From a checkpoint of a small mixture-of-experts model trained on Wikipedia: vocabulary 2048, 456M tokens.
Below are experts of layer 2 (counted from 0) of a mixture-of-experts language model. Rows are named router (the router's row for the expert), up (a neuron's input weights, with its number), down (a neuron's output weights, with its number) and show model dimensions 0-223. Each number is 200 + 30 x the weight over its row's rms, rounded and kept within 0 to 999.
After each expert's rows: a language model's description of what the expert responds to; "comes before" lists some tokens at least twice as common just after its tokens as in all text. This comes from a sample of Wikipedia text that the model never trained on. Tokens count by the router's weight.

# expert 24
router,185,227,195,158,163,209,211,197,218,161,215,206,183,251,201,219,229,194,167,254,200,214,228,216,208,208,181,203,200,201,203,256,188,198,200,157,226,180,199,182,175,217,207,225,175,216,185,215,193,161,184,198,197,189,188,200,256,236,233,267,229,209,171,148,190,174,212,171,185,163,194,177,240,217,182,271,244,190,180,251,213,218,175,157,171,217,177,213,206,217,170,187,209,214,118,208,219,263,192,190,184,195,251,229,180,150,199,158,199,190,218,173,174,168,243,202,201,193,202,181,157,217,197,182,205,188,185,198,224,176,174,200,180,199,160,280,248,200,157,145,230,199,223,239,168,198,164,190,202,203,184,257,224,266,144,207,143,174,169,218,175,120,201,177,194,167,205,210,211,209,219,264,194,194,169,218,221,214,224,178,179,194,230,178,180,279,177,202,201,196,222,198,222,236,184,239,202,197,205,246,254,232,216,247,217,211,228,149,164,182,192,166,236,240,147,185,215,172,155,228,168,156,311,199
up0,224,210,193,248,188,155,233,185,221,171,160,203,233,206,215,205,229,245,192,191,198,221,224,162,262,236,218,188,190,153,210,221,199,205,201,183,193,210,208,141,142,178,222,225,189,127,198,206,254,175,235,155,205,183,236,214,204,190,172,227,193,199,161,142,189,137,242,191,251,211,196,220,156,198,200,236,199,183,249,234,219,174,200,240,211,191,227,162,226,192,198,213,204,217,238,252,154,228,186,147,211,216,179,253,174,173,195,202,186,189,227,183,214,238,260,177,189,232,157,201,207,211,205,186,159,190,211,180,194,221,167,230,195,178,222,171,177,217,198,223,262,196,210,187,196,161,188,228,202,291,187,226,226,167,177,210,231,123,219,256,159,146,232,212,244,218,177,233,161,204,189,228,264,195,193,213,158,234,221,214,235,206,185,240,244,167,160,211,141,255,228,192,180,194,208,173,144,159,212,230,210,212,227,241,229,191,161,126,194,177,171,211,212,176,180,206,182,174,197,254,206,233,166,166
down0,232,180,230,222,209,194,229,153,169,146,171,214,161,162,251,158,219,225,243,218,159,221,245,197,238,211,169,243,169,168,177,182,162,203,192,166,184,260,169,214,203,181,213,155,212,194,186,177,206,218,190,222,186,267,173,207,189,244,207,226,193,168,170,191,212,208,183,208,166,196,204,165,153,181,244,210,234,236,202,169,173,202,202,267,193,205,171,253,188,188,233,213,220,217,190,174,229,271,162,177,237,212,206,188,159,211,150,187,183,214,168,144,175,225,202,200,165,246,205,185,253,192,225,194,230,183,197,227,217,266,198,188,188,174,217,228,163,211,168,168,244,201,194,143,170,205,226,235,207,244,166,216,223,206,186,216,150,212,178,240,150,254,208,265,191,105,240,254,189,226,211,169,180,244,152,182,170,257,201,231,226,197,179,241,178,173,246,217,192,215,186,179,194,215,151,192,139,235,218,210,201,203,256,202,156,214,172,222,187,154,191,200,165,220,235,221,245,183,209,196,224,205,171,218
Description: Years and number pieces
comes before: " |", ",", ")", ".", "–", "–20"

# expert 15
router,145,175,191,193,181,212,221,189,200,157,201,208,212,240,190,167,157,209,181,249,205,223,217,155,196,182,173,216,212,232,200,214,180,180,166,206,214,243,200,185,165,214,171,184,191,211,135,231,232,200,229,216,189,185,139,189,239,199,225,270,200,186,139,203,212,178,170,206,192,122,166,163,222,148,228,208,227,209,169,237,200,189,151,208,199,215,181,233,193,167,187,202,205,228,192,227,184,217,153,192,160,246,209,211,227,163,204,219,199,164,228,192,226,168,210,176,206,238,222,146,176,198,205,239,208,205,181,227,187,249,166,220,180,185,214,224,266,221,178,197,203,254,294,180,199,195,143,187,227,144,218,261,158,198,176,288,202,197,175,210,169,184,136,196,220,194,268,192,215,198,182,215,184,238,185,210,269,209,177,182,213,193,198,265,231,201,166,148,229,198,179,174,204,209,205,223,154,192,233,265,178,265,199,206,225,223,244,223,201,196,210,219,165,265,209,208,209,150,193,186,193,203,261,232
up1,228,178,261,244,226,245,168,153,201,146,184,179,185,179,197,223,142,238,248,154,238,182,159,216,180,217,200,201,201,239,160,200,231,177,212,253,208,178,166,180,192,230,238,213,203,214,185,181,194,196,206,172,213,205,217,206,205,199,193,207,188,226,274,230,229,216,197,252,181,167,181,222,237,155,177,135,184,227,209,211,187,202,209,199,187,165,203,240,208,197,226,191,224,226,201,219,204,195,189,150,183,209,249,205,255,227,240,212,205,164,185,186,226,167,183,224,172,206,182,166,230,197,266,233,223,210,214,262,243,193,174,153,269,180,185,184,168,221,156,210,217,200,199,156,230,189,163,262,195,134,178,196,185,188,186,191,192,215,160,179,225,155,160,225,151,179,253,188,167,206,142,222,199,238,181,185,217,149,231,174,189,153,213,283,234,212,202,199,179,170,199,241,213,195,171,199,177,232,167,210,195,181,204,235,222,194,225,217,137,226,189,180,252,197,146,193,245,132,229,218,266,231,240,211
down1,185,219,181,175,186,161,221,233,174,241,231,228,153,184,195,188,242,184,177,227,205,189,196,202,165,206,230,197,250,169,247,195,180,205,229,180,184,221,193,179,219,153,144,148,167,138,186,217,218,229,160,212,173,184,179,213,206,209,177,180,209,184,146,199,168,219,164,257,228,233,176,173,180,259,261,290,175,201,155,218,233,200,111,202,206,192,203,171,204,169,167,248,168,147,204,212,181,207,248,236,239,182,176,238,179,216,236,209,185,219,213,211,204,253,207,189,218,201,219,231,221,200,174,165,206,140,230,201,162,171,219,237,138,224,204,191,236,165,202,208,191,175,185,227,205,214,181,211,168,195,193,251,222,231,246,192,208,158,243,193,186,229,220,147,232,270,165,166,202,224,198,180,226,129,159,164,242,212,144,192,176,165,169,196,225,184,145,221,201,229,170,221,173,188,211,199,225,201,229,158,224,225,257,166,200,219,175,220,231,178,198,210,157,201,245,181,170,250,185,213,192,180,170,238
Description: Sentence-ending periods
comes before: "\n", " The", " In", " He", " It", " This"

# expert 1
router,189,158,208,234,181,217,240,192,197,176,203,248,187,254,182,211,180,250,185,224,211,197,199,217,206,176,180,223,198,212,193,201,198,189,187,146,170,195,237,254,186,259,184,233,216,199,211,226,180,172,205,197,169,156,231,186,234,254,209,252,220,211,189,191,251,215,218,185,223,138,192,175,208,215,225,235,243,168,177,243,238,213,184,160,221,239,209,198,191,196,176,163,282,199,174,195,220,240,218,158,216,190,237,225,194,204,189,188,214,211,224,154,211,190,191,231,200,180,203,130,220,170,157,216,205,145,175,208,251,201,162,162,169,175,162,228,213,186,162,129,251,193,237,217,184,249,197,132,166,177,135,203,224,216,183,229,195,223,158,218,148,157,197,152,213,161,242,219,184,222,236,241,161,207,158,205,232,174,164,161,206,189,221,215,201,220,148,172,195,147,186,209,181,230,217,247,177,156,235,210,208,202,193,218,184,231,218,192,121,217,188,231,254,277,183,227,140,194,188,208,170,160,216,191
up0,223,167,255,207,197,161,217,203,174,170,212,235,199,246,147,150,191,212,153,208,187,228,205,179,159,183,220,172,168,228,197,209,228,213,163,194,190,230,193,198,233,189,192,288,250,254,163,205,201,219,256,161,183,260,191,223,194,199,195,132,215,228,188,199,230,204,205,207,182,221,230,173,211,225,203,194,212,204,239,183,217,191,203,205,221,208,189,207,218,163,220,299,179,198,217,203,239,210,213,238,252,158,228,244,229,229,218,197,164,232,180,192,202,220,179,192,238,189,181,191,241,225,207,157,211,171,237,221,192,177,256,190,223,184,198,213,228,160,225,193,207,228,208,230,189,218,251,186,173,256,221,210,174,205,188,198,174,200,216,187,223,212,263,241,190,146,215,190,128,219,282,149,240,149,196,204,167,234,208,205,197,137,257,199,202,245,198,227,145,162,206,168,170,211,211,207,203,162,174,186,243,176,178,159,227,228,229,167,212,228,257,196,147,241,200,148,186,223,155,204,201,169,250,241
down0,239,198,176,172,215,159,188,249,202,210,154,205,224,193,261,209,198,212,226,224,209,198,187,230,181,140,187,207,220,173,185,162,182,179,184,208,219,241,190,246,186,188,171,201,240,225,197,219,172,157,203,205,113,218,161,169,178,212,204,243,199,170,174,200,264,219,281,200,242,185,198,206,161,195,199,164,144,241,201,229,197,240,184,190,338,203,195,156,245,210,196,195,214,174,156,202,236,177,205,209,206,188,131,216,214,223,236,227,170,182,200,190,177,187,211,185,191,170,200,212,211,227,199,204,194,201,169,208,233,247,181,139,231,198,229,168,250,217,214,217,215,203,140,201,204,202,239,172,169,249,198,192,210,193,253,229,170,159,189,218,156,193,145,152,194,212,264,197,217,181,215,134,154,194,155,249,171,208,207,203,276,203,204,175,174,218,225,167,220,253,187,204,240,199,214,202,217,184,202,169,218,196,202,180,207,149,196,247,158,169,171,186,181,208,187,236,241,197,195,205,190,236,167,164
Description: Inner digit chunks
comes before: " |", ".", "%", ")", "°", "″"

# expert 58
router,208,163,168,212,247,201,217,215,193,180,209,230,218,221,192,217,197,243,196,248,187,208,212,187,218,225,168,207,232,226,247,222,184,144,182,211,251,201,203,164,191,191,171,197,253,193,199,198,198,113,182,177,209,210,193,271,165,224,242,180,187,168,234,178,250,150,146,203,150,189,202,186,198,153,211,224,224,171,187,204,184,204,155,150,191,223,216,184,212,190,191,190,275,213,181,235,221,226,200,215,220,203,196,214,219,170,207,198,236,160,226,197,184,179,190,250,201,198,183,210,208,141,188,162,249,212,215,201,181,176,168,194,209,179,180,215,218,239,161,136,226,275,234,198,186,182,173,218,234,210,200,287,168,251,173,225,190,215,179,196,236,192,193,222,190,150,291,219,191,261,221,271,187,174,139,261,242,199,226,170,157,160,206,207,187,175,162,225,206,179,182,214,198,184,167,253,176,206,189,265,194,225,203,209,185,216,211,175,122,198,199,211,181,254,206,233,171,173,228,165,161,204,183,184
up1,185,190,228,182,201,231,223,189,232,156,187,191,207,231,210,162,191,225,183,188,219,206,190,157,248,169,201,225,189,185,171,171,242,244,204,177,172,247,165,180,254,207,151,214,200,233,223,209,190,182,223,230,191,215,204,158,215,194,166,199,182,159,236,203,237,232,231,177,205,153,182,214,257,214,153,227,226,187,182,232,181,209,201,189,173,193,221,127,194,190,214,241,193,230,200,243,196,194,172,176,208,221,171,154,267,188,191,226,224,151,243,170,230,209,189,201,202,217,180,219,243,183,190,159,236,233,229,224,268,207,246,200,173,182,194,203,237,212,201,226,207,194,238,138,267,159,221,199,208,202,194,193,210,180,200,193,220,174,169,153,157,164,211,259,199,233,251,235,156,245,189,195,236,219,222,212,161,236,236,182,178,138,153,245,217,192,227,173,179,199,168,163,182,231,193,184,212,244,143,252,200,207,195,250,173,158,218,186,152,167,225,227,202,206,195,202,213,219,239,154,117,215,98,169
down1,191,224,166,186,232,162,182,238,194,224,172,172,175,176,234,230,196,195,229,209,172,176,165,187,130,226,187,226,224,213,227,255,210,183,216,238,209,224,184,284,181,190,207,167,210,97,168,207,146,189,187,168,227,170,191,237,199,225,214,244,191,222,192,240,181,136,190,279,183,215,164,178,161,191,258,169,209,192,178,221,228,224,146,224,300,137,221,166,213,162,186,185,210,198,244,160,195,227,205,242,214,203,198,225,177,230,198,272,178,182,193,258,212,180,176,201,219,208,223,187,222,194,220,213,201,218,226,200,172,212,211,208,175,204,176,219,207,198,189,229,167,200,220,198,175,219,182,180,162,241,243,213,201,227,174,200,183,210,240,213,209,232,173,197,243,244,191,188,235,152,193,240,217,132,161,217,264,185,185,190,177,204,167,186,240,174,209,210,181,131,164,194,199,150,185,269,206,207,220,233,196,228,217,139,213,200,184,211,188,215,179,174,161,209,253,207,200,188,200,228,215,206,257,162
Description: Line breaks in lists
comes before: "-", "|", "\n", "==", "The", "==="

# expert 37
router,172,167,183,190,170,183,257,170,229,111,202,194,169,239,196,187,178,183,162,208,221,193,228,210,202,212,148,201,161,203,185,232,161,138,191,175,190,179,190,226,192,249,195,234,184,202,224,236,183,224,223,213,192,215,178,190,225,230,208,241,219,170,172,183,266,203,173,216,212,157,214,197,258,208,197,188,226,194,189,257,213,185,185,175,194,246,170,180,237,229,141,195,248,188,174,229,196,259,199,157,193,195,223,260,176,176,190,201,257,175,184,188,211,230,216,262,159,194,201,132,208,220,205,167,223,160,203,211,216,222,190,158,210,214,167,253,225,206,211,127,234,238,219,205,230,229,163,178,197,154,154,220,186,213,168,215,178,217,163,202,218,166,180,150,180,158,197,214,192,220,239,226,178,205,188,236,227,215,200,181,216,190,214,201,186,251,172,217,187,191,214,206,215,192,205,214,201,150,216,218,270,206,209,280,198,201,276,180,133,212,194,192,236,295,200,199,160,150,173,244,176,144,197,187
up0,218,256,206,211,158,228,256,211,222,187,214,159,152,216,207,155,222,186,166,252,182,155,150,213,214,214,243,191,255,178,254,168,167,188,225,212,170,168,223,226,242,226,154,197,221,224,236,236,214,220,210,198,204,233,234,176,169,223,191,220,188,150,204,236,170,204,162,205,204,257,182,213,178,172,203,240,156,185,177,237,206,235,190,191,242,199,178,181,203,160,195,177,185,181,187,218,151,224,231,211,160,188,180,231,179,238,247,188,192,177,259,163,129,161,183,243,214,206,230,263,164,227,200,189,196,174,237,190,210,203,202,143,209,233,147,222,195,204,200,197,188,240,216,230,226,222,209,161,194,140,156,238,212,195,149,244,247,204,220,266,215,174,193,157,213,141,215,169,186,193,235,174,233,200,220,199,184,213,206,121,246,176,241,210,225,177,149,206,151,227,262,208,192,168,209,199,207,169,217,193,182,224,143,283,181,238,215,232,216,191,165,186,212,192,204,193,234,220,180,215,207,192,208,167
down0,197,193,143,192,222,168,161,239,120,192,249,147,216,188,247,180,243,188,219,201,185,169,153,222,196,211,196,188,198,149,173,177,194,173,256,155,170,211,178,264,161,193,220,184,233,198,224,223,247,244,180,195,161,202,190,190,196,166,185,193,171,249,233,180,239,182,149,211,203,207,218,225,151,180,175,207,204,202,221,161,205,149,223,189,189,171,172,221,175,181,225,198,241,223,168,198,185,219,187,163,240,176,217,189,244,214,185,188,193,172,152,170,175,213,180,244,207,217,230,182,214,158,185,190,204,193,189,210,215,193,186,230,221,221,145,169,194,220,244,212,232,185,192,231,168,144,153,213,199,272,189,204,160,172,205,205,229,208,221,180,169,183,240,250,216,214,161,204,273,175,221,183,240,197,208,219,228,165,271,219,179,257,192,164,219,218,224,269,215,128,197,151,186,257,218,164,170,262,148,172,223,188,215,226,223,246,163,272,230,213,212,208,198,207,196,168,205,228,162,186,212,240,215,194
Description: Number endings, le
comes before: " |", ")", ".", ",", "%", "°"

# expert 44
router,155,186,227,234,211,233,232,228,216,184,215,199,173,178,178,245,198,271,167,210,150,243,239,192,239,221,222,158,202,169,207,245,194,202,202,208,222,193,270,227,223,202,212,174,177,193,242,152,251,135,184,210,225,229,172,213,258,191,183,184,213,209,229,215,203,205,167,183,214,112,217,196,199,209,202,185,252,186,185,231,207,181,130,209,185,185,216,165,150,226,130,169,179,201,188,215,227,258,148,216,199,202,218,197,228,154,237,205,197,191,227,226,210,217,188,211,158,227,173,158,132,209,179,211,212,177,192,198,204,232,172,269,157,193,174,218,239,168,164,165,207,216,210,212,179,197,165,186,191,217,198,220,114,228,176,210,148,241,174,204,157,168,133,213,224,177,229,170,242,205,196,197,202,233,195,219,191,163,190,224,184,171,194,187,190,186,187,203,166,206,204,184,184,192,209,192,127,210,237,282,219,222,191,189,245,245,240,190,199,164,166,226,243,218,253,157,241,200,178,217,159,181,216,240
up1,210,197,212,192,202,237,205,249,181,167,199,196,217,210,185,197,266,213,208,191,188,183,166,160,186,188,186,192,197,180,160,250,141,230,190,227,177,217,176,205,215,234,182,177,218,219,220,150,210,177,192,139,168,223,205,167,196,206,249,191,131,238,230,137,182,178,227,193,122,182,219,188,194,181,145,176,242,185,243,236,191,179,219,219,223,194,225,193,204,210,249,199,208,225,174,156,199,199,153,179,194,236,225,176,240,217,254,159,209,158,153,192,223,208,166,204,158,185,182,165,209,203,220,207,173,195,209,190,190,278,174,215,197,152,186,167,201,180,251,205,160,228,190,246,190,198,198,223,219,260,263,109,179,216,159,209,192,278,199,209,133,245,200,184,129,231,244,185,185,236,173,205,197,194,194,155,208,230,235,213,223,248,222,236,209,251,211,215,237,202,254,187,219,177,169,230,200,195,178,210,201,143,200,206,211,178,232,230,144,210,192,186,201,223,196,143,227,235,186,200,255,183,175,175
down1,180,220,188,183,196,201,195,229,204,221,202,193,177,270,153,166,186,211,202,214,167,257,183,231,235,183,234,217,181,198,213,235,238,215,243,185,225,192,148,190,194,221,187,152,174,151,226,197,254,232,206,226,193,193,143,168,198,202,196,249,206,185,166,198,178,205,182,166,243,199,227,165,160,230,150,198,206,196,209,280,256,211,221,205,216,149,185,197,229,197,166,166,192,226,161,184,217,230,223,170,212,169,253,193,177,175,193,219,259,233,212,192,255,202,224,222,193,268,199,204,177,240,207,209,224,159,202,164,161,146,174,134,193,164,139,141,190,135,142,165,244,233,128,167,172,196,244,216,191,176,181,261,225,153,186,171,227,163,219,248,214,169,197,196,209,199,159,173,171,152,187,195,239,187,200,229,246,211,230,232,184,153,166,229,204,226,197,201,196,205,153,175,199,173,205,220,213,261,225,207,259,190,208,213,185,157,220,203,238,203,217,196,232,200,214,214,242,207,188,166,190,188,152,192
Description: Prepositions and months
comes before: " the", " 19", " 18", " a", " be", " his"

# expert 55
router,199,178,228,247,198,204,241,194,208,194,205,178,191,240,207,179,168,234,161,202,175,224,250,235,255,186,187,167,197,209,188,220,185,142,188,137,215,170,225,222,175,241,179,208,217,227,207,149,193,184,249,161,182,243,163,239,251,247,191,218,189,210,213,222,229,206,185,202,190,101,200,197,203,178,234,207,225,236,143,246,217,193,177,144,211,179,236,211,160,217,134,185,206,218,177,234,206,239,100,205,223,220,186,198,170,166,203,225,195,191,260,201,180,213,195,225,193,229,226,141,158,228,205,194,247,207,200,193,190,173,192,193,159,212,171,167,257,172,175,120,205,198,230,213,205,146,153,172,189,218,236,223,187,209,188,217,215,198,185,210,140,158,186,240,208,187,255,175,203,201,257,198,171,252,168,245,205,146,224,212,169,165,192,182,205,230,196,198,177,211,219,174,180,181,232,183,129,198,218,228,204,198,177,219,223,234,269,211,209,176,153,186,215,242,200,154,236,182,204,157,177,218,208,215
up1,195,193,300,215,181,189,211,201,187,220,231,163,123,185,184,290,163,204,218,204,237,171,244,221,131,212,160,189,171,164,171,208,170,258,214,214,224,183,129,192,207,192,218,207,185,248,204,197,218,249,204,223,224,218,248,203,240,195,180,206,214,213,181,235,166,177,213,207,222,250,154,238,174,239,140,180,200,210,191,223,217,234,228,252,211,181,190,147,169,191,181,226,207,200,168,208,164,176,154,189,184,227,191,217,163,164,170,211,169,214,225,180,149,204,204,208,166,211,233,192,231,255,189,182,187,214,170,160,162,219,230,211,197,177,197,193,258,197,211,207,229,163,205,193,233,176,186,174,159,169,236,224,204,201,209,149,247,208,227,224,220,177,213,223,216,218,225,157,205,233,214,188,197,205,178,164,196,227,223,146,206,229,238,169,189,165,162,232,162,185,194,224,227,221,165,234,177,151,171,144,127,238,192,204,229,227,147,150,164,161,184,232,250,205,182,152,241,208,206,232,223,168,175,181
down1,182,246,170,208,213,193,209,221,207,193,227,183,201,235,224,196,177,179,197,181,173,233,125,149,241,158,199,226,214,230,195,192,165,180,181,225,179,208,243,234,174,210,216,237,212,200,188,199,167,173,210,210,198,223,150,201,186,242,224,187,198,184,210,206,246,202,208,235,169,168,222,161,221,200,135,219,180,175,178,198,148,170,220,136,245,249,219,203,187,210,186,181,162,239,210,189,235,199,146,234,187,202,205,178,243,188,177,222,174,162,186,227,157,173,162,179,213,190,174,199,189,177,178,183,153,175,202,173,224,185,215,241,172,243,210,223,140,170,182,235,152,261,182,284,141,199,248,175,268,247,159,175,172,228,219,226,160,206,215,197,221,183,181,222,188,190,208,229,178,169,196,236,208,178,233,237,216,159,234,221,201,142,190,218,295,209,204,198,237,195,218,168,199,187,206,199,175,248,222,262,208,241,153,197,229,219,244,203,264,191,183,179,128,209,212,223,152,164,181,220,160,230,243,224
Description: Verb-following prepositions
comes before: " the", " a", " be", " his", " an", " their"

# expert 54
router,209,176,185,170,220,163,263,201,211,176,212,192,197,251,162,187,173,199,148,213,145,240,234,158,243,244,157,187,222,173,184,207,222,160,235,209,228,202,202,231,195,209,170,193,179,252,178,215,288,126,173,189,218,196,201,239,174,176,171,197,226,206,208,200,228,211,157,186,172,192,197,159,263,127,209,284,221,186,170,205,157,192,182,180,190,203,223,206,220,213,191,167,222,218,195,205,169,282,181,172,218,184,249,199,183,224,246,145,214,168,241,201,191,195,195,220,190,232,225,170,220,173,216,254,220,187,143,199,207,165,180,233,198,158,150,221,198,174,195,188,174,231,287,156,220,212,204,193,215,201,140,198,214,211,193,226,226,183,142,205,192,202,189,179,143,198,237,248,173,219,204,229,135,186,184,251,213,172,200,225,198,176,223,219,231,206,212,200,191,196,231,178,143,216,153,157,200,161,227,200,230,270,198,229,225,197,252,195,198,218,202,246,220,221,223,188,205,227,173,170,185,198,205,246
up0,177,190,226,224,187,206,141,192,210,204,279,220,202,159,182,172,231,178,172,206,192,195,200,174,170,191,194,202,223,185,253,190,234,157,191,172,169,196,209,217,230,190,137,167,161,207,208,129,189,216,224,165,169,220,167,192,182,255,220,220,212,161,181,190,188,232,194,141,194,121,179,208,206,249,227,143,225,154,212,130,158,204,198,197,218,226,185,181,162,236,218,245,224,214,246,212,213,214,197,165,213,185,205,223,224,144,199,230,245,235,164,199,244,271,227,186,173,204,248,228,235,165,189,156,189,205,179,251,212,224,197,199,194,185,226,250,197,157,214,200,226,182,190,208,205,256,163,237,232,218,151,186,170,208,187,144,220,214,244,165,243,204,185,220,210,183,259,215,197,203,203,234,205,235,173,177,211,265,179,231,227,188,213,226,168,198,213,223,264,205,209,181,185,115,177,183,201,235,167,236,209,239,166,207,169,207,160,163,156,185,213,228,245,168,185,208,188,226,132,206,190,177,210,169
down0,206,221,169,146,232,205,250,244,172,146,205,212,193,171,177,232,210,187,241,176,172,199,199,216,150,188,205,232,173,176,148,197,207,205,231,237,161,171,238,211,231,159,217,168,184,225,204,242,201,198,148,183,242,188,236,177,206,169,143,169,227,229,200,196,228,194,187,186,177,260,237,157,197,185,156,238,121,301,196,224,203,172,210,211,227,158,175,264,206,226,201,167,171,207,191,228,205,232,248,170,226,221,169,193,226,192,195,207,174,196,165,205,225,189,222,171,242,225,183,189,180,158,147,182,204,213,204,191,183,234,237,185,249,187,232,247,227,230,185,164,169,172,225,240,211,198,181,243,213,190,271,163,174,204,247,183,256,182,137,224,160,213,163,191,228,213,182,208,199,180,188,227,173,189,200,227,228,223,191,198,151,173,170,217,220,217,213,187,231,176,235,179,194,297,146,207,170,221,218,234,204,185,201,177,227,215,255,213,187,214,216,219,159,190,185,220,178,174,223,173,138,158,191,152
Description: Plural and possessive s
comes before: ",", ".", " of", "ion", " and", " in"

# expert 46
router,195,178,220,195,221,176,282,235,229,152,230,189,226,220,160,212,186,181,164,181,118,239,232,135,223,240,123,199,239,202,161,215,210,144,228,141,275,179,210,204,227,228,186,200,174,243,230,223,241,114,199,171,224,204,192,225,196,194,193,197,226,215,181,212,228,218,175,186,196,191,204,177,243,135,220,248,216,174,192,184,172,190,206,177,167,206,212,226,189,218,198,191,234,199,205,184,122,255,176,186,181,186,247,230,183,191,227,146,237,193,218,209,206,207,179,234,205,228,219,192,236,182,203,211,192,179,168,221,195,202,196,228,177,159,147,209,193,210,177,194,172,243,226,180,215,188,211,182,170,193,142,199,189,219,182,220,207,227,130,190,181,200,190,200,155,183,267,249,191,216,213,295,171,186,198,219,235,183,208,215,200,132,263,203,193,166,185,202,237,184,261,187,141,207,175,181,200,175,230,206,209,286,210,224,201,193,217,206,183,216,208,210,225,201,216,202,258,197,186,170,189,206,208,211
up0,195,168,245,235,157,160,223,140,271,192,207,258,163,215,240,211,229,168,194,260,206,173,256,194,216,219,214,147,198,224,156,196,158,198,216,188,168,178,228,185,167,214,162,203,191,214,215,198,194,198,227,174,234,166,233,249,205,211,184,217,210,190,165,180,182,165,212,200,228,200,198,188,240,183,220,169,228,231,226,230,183,177,160,182,192,209,191,142,227,228,198,167,214,208,231,248,159,216,183,235,144,175,187,199,188,234,190,171,168,206,155,182,191,197,184,250,197,208,177,246,242,255,252,211,242,235,247,239,194,175,183,147,191,145,176,251,160,196,225,178,217,242,220,169,195,250,212,219,210,186,183,204,211,203,133,233,169,191,187,217,208,213,160,157,223,189,189,162,130,196,196,204,230,216,216,174,179,199,133,164,187,200,263,220,213,167,246,180,196,224,219,219,215,162,223,168,227,212,158,156,239,180,212,222,201,199,268,230,150,228,198,197,247,130,157,189,181,170,250,164,214,183,197,214
down0,208,227,213,142,264,181,195,208,241,230,180,190,223,184,212,215,190,227,244,232,179,189,191,210,226,235,187,206,199,195,214,216,185,244,192,206,185,213,237,186,208,169,235,213,167,208,167,198,198,189,163,222,192,191,217,153,198,173,213,232,177,181,139,143,248,250,216,224,180,205,137,236,201,214,202,191,193,154,234,147,189,207,248,109,242,235,195,187,193,227,194,206,202,190,224,185,167,198,181,226,218,207,217,150,212,187,161,244,198,199,263,173,174,158,193,171,192,196,238,173,128,178,191,163,232,178,157,244,110,215,194,216,201,195,210,187,181,198,176,210,226,224,170,203,173,170,236,188,211,238,180,162,223,212,211,230,251,227,237,191,141,219,175,253,183,210,202,208,201,238,178,226,168,174,185,255,168,260,255,188,258,230,237,202,233,209,213,191,194,184,155,218,247,189,205,193,203,215,197,208,146,232,223,228,141,203,188,164,170,250,175,221,132,182,207,250,158,196,262,241,188,214,152,214
Description: Plural and final s
comes before: ",", ".", " of", " and", " in", " were"

# expert 27
router,147,150,230,194,193,173,245,198,258,202,216,188,216,197,213,208,164,249,250,230,164,280,200,205,199,204,161,163,187,248,194,204,177,156,224,177,213,123,205,237,257,235,203,173,237,241,208,184,171,157,209,186,237,187,239,184,202,174,187,246,237,153,237,181,256,171,192,221,144,196,194,203,244,196,205,197,202,197,153,264,212,174,135,192,194,226,218,237,245,214,182,157,220,174,191,220,210,237,187,173,219,201,223,211,205,177,189,217,228,163,203,164,233,182,161,214,140,233,221,145,212,188,238,204,244,175,181,203,189,167,166,263,199,170,173,198,241,211,185,188,219,206,256,168,230,147,197,193,178,174,188,209,149,205,165,242,200,224,172,210,174,173,175,234,190,185,214,214,177,223,208,212,186,255,204,210,224,168,180,208,217,129,217,180,226,239,129,250,239,219,243,176,185,209,222,188,174,188,233,213,192,182,186,236,211,183,200,212,198,242,158,228,189,210,236,135,212,148,205,164,204,185,239,242
up4,207,155,172,292,164,223,228,144,186,229,214,214,154,198,151,190,130,248,197,187,193,252,176,191,188,196,151,264,205,192,223,149,196,157,211,191,191,186,148,229,181,174,196,229,153,212,186,205,223,159,221,199,222,220,195,184,234,205,269,237,197,164,235,172,166,180,177,238,239,194,232,158,194,228,223,185,173,252,211,202,196,178,169,176,186,197,224,130,219,211,195,187,215,234,159,228,191,212,196,198,243,188,169,184,158,191,246,185,192,241,208,234,218,230,192,189,201,147,226,217,212,177,202,222,146,222,187,221,177,164,206,189,229,196,180,213,267,210,226,196,204,192,190,192,247,207,208,240,210,248,207,203,155,205,156,226,235,170,209,171,253,195,166,174,225,250,233,211,241,207,182,230,215,204,155,249,164,188,172,269,189,183,195,152,174,210,223,211,241,186,213,196,201,204,237,191,235,140,201,223,162,186,218,202,178,180,162,190,295,242,195,200,225,275,191,170,195,195,254,206,201,210,227,172
down4,163,309,246,140,194,167,238,209,209,122,220,156,185,197,252,186,185,140,229,255,197,169,204,184,189,160,196,176,225,160,198,207,143,229,262,235,121,218,225,213,219,175,247,186,174,240,175,203,208,246,146,195,220,169,176,198,171,218,191,207,197,219,236,185,175,243,242,196,173,218,209,234,206,174,178,213,170,212,212,195,162,186,171,231,214,241,231,243,172,214,135,163,240,253,174,225,255,159,212,195,232,236,191,200,220,209,183,216,203,241,170,166,233,207,169,198,173,238,140,193,177,164,216,144,222,217,246,242,220,213,201,216,151,130,148,201,207,181,214,194,204,196,200,236,194,192,262,173,216,177,186,206,220,226,196,176,161,192,251,205,186,162,202,147,193,233,199,197,177,207,204,208,196,183,219,197,254,179,212,232,227,184,217,235,191,179,217,167,191,181,192,205,201,200,205,173,211,204,212,202,174,238,191,241,202,226,157,184,170,187,193,248,216,198,180,237,134,179,177,191,175,205,153,204
Description: Table cell separators
comes before: "\n", " ", " 0", " 1", " 2", " —"